{"hidden_size": 768, "n_experts": 8, "router_score": "sigmoid", "routed_scale": 1.41, "balance_bias": true, "router_cosine_scale": 10.0, "lr_router": 0.000653, "vocab_size": 8192, "norm": "rmsnorm", "norm_eps": 1e-06, "tie_word_embeddings": false, "optimizer": "soap_variant", "beta2": 0.99, "batch_tokens": 32768, "train_tokens": 370100000}
Below are experts of layer 7 (counted from 0) of a mixture-of-experts language model. Rows are named router (the router's row for the expert), gate (a neuron's input weights, with its number), up (a neuron's input weights, with its number) and show model dimensions 96-191. Each number is 50 + 15 x the weight over its row's rms, rounded and kept within 0 to 99.
After each expert's rows: "mostly gets" lists some tokens that are sent to it at least half of the time. This comes from a sample of Wikipedia text that the model never trained on.

# expert 3
router:62 43 57 43 35 51 84 55 75 59 40 72 57 69 48 18 55 53 61 58 67 64 31 57 44 55 50 75 70 42 33 47 59 35 36 22 54 30 42 44 41 45 47 53 60 66 58 62 43 69 64 67 41 51 20 57 46 58 40 82 43 45 49 26 50 48 62 47 35 12 48 53 45 60 66 76 77 51 50 62 44 50 49 61 65 42 68 47 67 81 61 36 36 69 70 43
gate0:50 57 37 50 56 65 81 69 59 61 54 54 62 46 60 29 56 62 32 88 56 49 25 39 90 39 51 55 50 22 46 55 74 52 35 42 65 46 65 60 56 56 44 37 52 44 27 38 49 18 40 47 43 38 52 40 41 41 18 67 52 35 42 67 65 62 54 47 53 51 30 51 19 84 69 65 31 10 19 55 31 39 67 55 42 47 34 40 15 58 39 43 63 52 54 45
up0:54 45 20 42 40 51 54 38 60 53 55 73 56 45 63 32 19 34 52 44 71 38 74 51 59 36 53 45 49 47 39 52 64 59 54 26 47 36 54 24 14 38 40 52 61 36 61 45 82 34 55 64 39 37 38 39 48 30 86 40 65 50 44 56 51 51 54 41 68 43 44 55 47 44 50 61 78 54 37 50 50 37 10 53 43 23 34 58 57 38 65 53 53 69 67 61
mostly gets: "1", "9", "4", "8", "3", "7"

# expert 1
router:37 55 66 29 74 49 51 47 63 40 56 40 44 45 53 38 72 47 49 53 72 86 31 45 54 34 41 44 40 51 51 69 35 33 58 36 42 34 46 55 47 07 42 53 70 45 61 46 59 53 69 67 69 78 34 57 30 42 45 61 63 73 50 47 49 68 60 47 33 00 39 30 29 26 71 46 34 57 35 35 29 43 44 31 42 40 47 37 47 25 81 30 36 46 49 67
gate0:39 34 39 61 62 44 40 55 27 54 56 52 63 25 23 35 50 43 46 53 55 36 52 36 79 72 19 68 36 63 76 21 60 36 15 58 68 56 50 38 70 64 50 45 44 65 62 59 63 33 35 39 60 76 59 28 58 17 44 87 73 59 66 88 47 48 38 59 39 25 15 74 53 47 44 37 51 59 33 65 63 48 49 44 53 64 61 47 67 51 67 28 53 47 48 56
up0:63 63 39 38 55 45 43 62 44 71 41 52 42 48 35 37 12 62 49 55 42 53 64 52 46 59 61 45 42 88 58 60 47 35 59 39 54 29 76 67 77 32 32 46 58 53 39 60 66 76 50 62 35 64 69 58 43 78 22 40 77 40 50 77 40 63 65 31 57 84 29 16 47 43 36 51 59 55 38 80 05 62 78 39 77 42 44 60 41 69 54 46 46 55 23 44
mostly gets: "%", "″", " States", " University", " km", "}"

# expert 0
router:36 45 70 53 75 68 92 41 80 54 46 46 61 40 48 31 70 39 68 43 09 71 28 73 30 33 76 53 33 43 77 82 44 40 54 32 30 36 44 45 65 23 50 41 47 67 74 55 57 41 67 81 57 70 37 49 38 26 20 67 58 51 43 73 33 40 50 52 72 04 24 35 40 21 67 63 47 51 55 62 19 70 54 49 42 49 64 41 71 54 63 60 81 51 42 33
gate0:43 51 56 29 55 63 33 48 55 63 61 34 72 66 48 75 53 62 21 55 14 58 69 68 39 48 58 73 41 45 45 47 66 62 58 38 62 42 49 59 62 48 67 64 45 82 32 29 34 67 37 63 24 54 78 51 46 37 30 36 26 55 23 57 47 58 48 49 35 56 28 39 60 46 55 70 45 31 57 57 44 13 44 48 40 66 80 35 67 58 55 65 41 72 55 60
up0:42 52 48 32 48 54 35 64 74 46 26 53 40 44 62 48 40 59 47 48 37 25 48 38 45 72 48 43 24 62 48 31 66 70 54 37 66 48 44 37 52 52 52 73 50 56 59 47 51 50 41 49 56 46 44 54 38 52 42 58 83 34 70 50 56 31 63 54 75 59 30 66 47 49 33 34 63 46 46 58 53 42 77 56 55 72 56 50 61 22 46 35 73 74 57 32
mostly gets: "\n", "---|---|---|---|", " ==", " American", " ===", " European"

# expert 4
router:40 47 47 64 45 55 70 56 33 30 28 44 43 51 28 20 62 74 83 67 47 87 53 65 54 48 69 67 42 58 43 32 31 56 25 45 45 53 44 67 51 15 43 53 42 63 71 41 36 46 71 67 56 77 12 64 39 37 37 46 36 56 59 63 42 44 68 54 78 20 31 35 40 51 63 59 47 26 67 47 00 54 43 49 30 60 35 59 66 72 33 69 58 61 67 49
gate0:57 65 57 45 63 35 59 53 63 56 56 76 87 51 66 51 29 61 81 45 62 47 55 32 54 54 79 59 54 44 45 61 45 42 43 49 20 81 36 39 30 21 57 71 37 69 27 57 56 57 85 75 47 64 56 43 62 38 59 48 44 46 56 36 39 39 61 52 53 37 54 71 33 66 59 82 53 73 61 40 20 45 33 36 34 53 42 33 62 64 62 37 59 37 62 51
up0:88 32 48 47 56 42 59 72 38 40 60 73 77 41 46 45 18 39 68 45 45 84 38 43 89 43 63 57 52 27 23 35 47 60 43 33 55 39 53 21 43 37 76 46 48 59 32 40 41 47 53 82 66 70 38 36 50 43 57 38 39 65 40 33 57 05 68 19 67 42 31 69 44 47 27 71 26 54 62 91 81 25 41 60 68 42 30 28 42 65 45 49 55 63 68 58
mostly gets: " re", " P", " St", " E", " De", " S"

# expert 5
router:40 35 53 59 38 27 64 51 44 49 53 29 21 67 37 43 62 73 62 54 47 64 46 73 47 73 57 00 59 49 37 44 37 31 59 46 44 59 19 50 47 66 54 28 18 55 65 47 51 53 65 43 23 47 77 55 35 33 33 44 43 60 45 48 54 32 53 57 37 36 39 35 12 29 52 58 28 27 42 45 68 40 43 53 50 61 63 46 64 61 26 66 44 54 34 61
gate0:52 40 55 73 39 64 39 45 59 44 58 67 41 77 34 53 76 47 62 40 54 43 52 17 47 53 23 66 49 67 42 53 63 68 39 49 69 45 52 74 44 54 51 85 44 28 20 75 57 53 45 71 39 47 62 65 25 47 62 52 53 57 65 39 62 44 40 65 56 29 33 48 53 45 39 23 61 40 61 32 44 45 65 34 51 69 58 80 51 55 36 54 34 35 42 15
up0:35 69 34 55 31 54 29 41 46 71 36 68 76 72 50 38 46 54 73 66 44 48 39 41 64 34 62 30 56 59 38 58 59 33 38 49 59 32 60 37 63 76 40 33 37 40 41 49 47 66 70 74 62 31 43 28 54 53 60 58 51 12 50 48 27 61 46 33 40 74 56 51 65 22 31 65 40 55 65 25 52 60 52 49 68 41 42 24 65 45 79 78 57 54 38 41
mostly gets: "|", " the", " The", ";", "The", "),"

# expert 2
router:49 47 66 39 62 53 49 55 59 49 49 37 39 64 41 55 49 30 66 64 60 26 51 42 56 31 48 69 33 49 11 39 54 55 42 48 46 09 43 36 49 17 71 37 37 46 52 57 58 62 39 47 44 61 45 62 38 47 33 44 35 59 57 52 37 53 51 35 54 03 50 49 42 54 51 75 59 44 49 69 33 62 43 69 61 53 41 36 73 33 27 20 63 62 67 46
gate0:81 64 50 75 57 68 21 61 54 31 42 59 60 27 62 74 60 73 56 55 54 44 66 31 48 42 39 86 54 65 52 57 55 75 50 29 45 41 56 61 62 72 58 63 43 73 26 54 31 46 27 54 52 65 38 48 64 45 47 48 38 55 58 57 66 75 68 55 48 56 67 63 52 59 34 29 52 18 34 81 47 49 55 82 60 28 62 58 58 53 49 50 51 36 51 57
up0:42 35 48 55 35 25 50 67 41 42 66 54 63 57 30 38 64 42 27 54 56 84 41 67 44 52 48 38 60 34 56 47 47 49 16 45 33 65 37 60 44 56 51 69 73 49 91 26 25 43 33 39 74 49 51 89 48 35 60 30 41 50 59 36 58 53 50 59 17 70 52 12 30 70 42 61 61 17 57 62 49 53 45 52 55 30 14 48 53 78 64 42 76 39 65 50
mostly gets: " It", " film", " they", " series", " album", "ers"

# expert 7
router:64 48 45 56 36 61 66 42 27 35 44 59 47 38 34 61 47 22 60 38 36 90 30 52 58 35 64 58 26 32 43 54 42 51 39 43 41 51 60 35 56 43 73 56 30 67 58 44 21 50 33 64 39 51 29 66 45 33 28 56 40 81 38 29 45 51 37 32 35 11 42 43 29 60 62 58 34 54 71 59 53 42 59 45 22 76 38 35 47 58 58 48 57 47 50 59
gate0:42 54 20 39 11 28 69 55 30 38 46 71 39 57 39 64 46 46 61 41 30 60 53 50 64 60 70 55 30 51 47 71 56 61 22 51 50 47 39 45 40 55 52 68 54 38 48 61 26 42 32 40 54 53 50 34 25 61 54 77 33 44 38 62 66 34 81 56 45 47 36 39 58 55 75 40 35 40 45 51 37 54 67 36 28 41 61 67 42 15 55 71 69 47 47 31
up0:71 41 74 42 35 24 72 31 39 32 43 53 73 42 53 45 47 62 15 63 41 59 31 59 31 49 64 42 31 41 37 28 74 26 57 59 38 27 32 54 50 48 86 54 38 35 25 53 53 59 69 43 35 44 77 56 58 45 41 65 27 58 48 51 65 45 62 36 70 51 26 51 52 58 66 29 49 63 30 42 73 60 39 61 71 28 49 60 50 54 39 50 08 32 43 45
mostly gets: " known", " such", " well", " used", " some", " found"

# expert 6
router:34 33 49 59 55 20 42 44 54 64 57 62 54 51 42 38 75 64 55 32 43 79 34 59 48 45 60 59 46 30 61 55 40 56 45 61 38 33 23 54 16 60 59 50 47 61 81 27 37 50 54 84 33 63 55 52 52 37 49 52 21 87 43 57 43 34 58 41 61 00 42 35 38 45 58 50 29 39 60 37 47 51 33 71 47 61 41 46 51 40 42 12 73 55 66 50
gate0:35 32 49 70 85 80 33 58 55 48 40 59 37 71 59 68 64 51 46 53 68 50 28 40 36 43 44 60 23 39 63 54 56 38 44 61 52 65 68 29 60 43 60 61 35 53 51 60 36 61 41 48 46 48 72 41 23 57 60 48 32 39 63 38 56 59 57 60 62 62 33 86 68 26 49 62 43 39 51 65 77 25 10 45 52 41 33 31 51 50 52 48 61 39 38 42
up0:48 55 45 55 72 40 58 48 58 68 62 98 45 71 63 36 32 68 38 40 70 85 31 64 47 44 47 47 39 37 56 27 44 44 72 72 64 63 61 54 45 40 40 48 57 55 46 54 44 68 45 69 55 67 76 42 47 62 56 42 81 44 28 73 34 38 48 51 41 34 65 60 59 10 31 55 60 42 21 70 69 49 37 40 63 75 59 45 57 64 37 32 63 47 55 50
mostly gets: " John", " Ka", "ah", " Ko", "za", " George"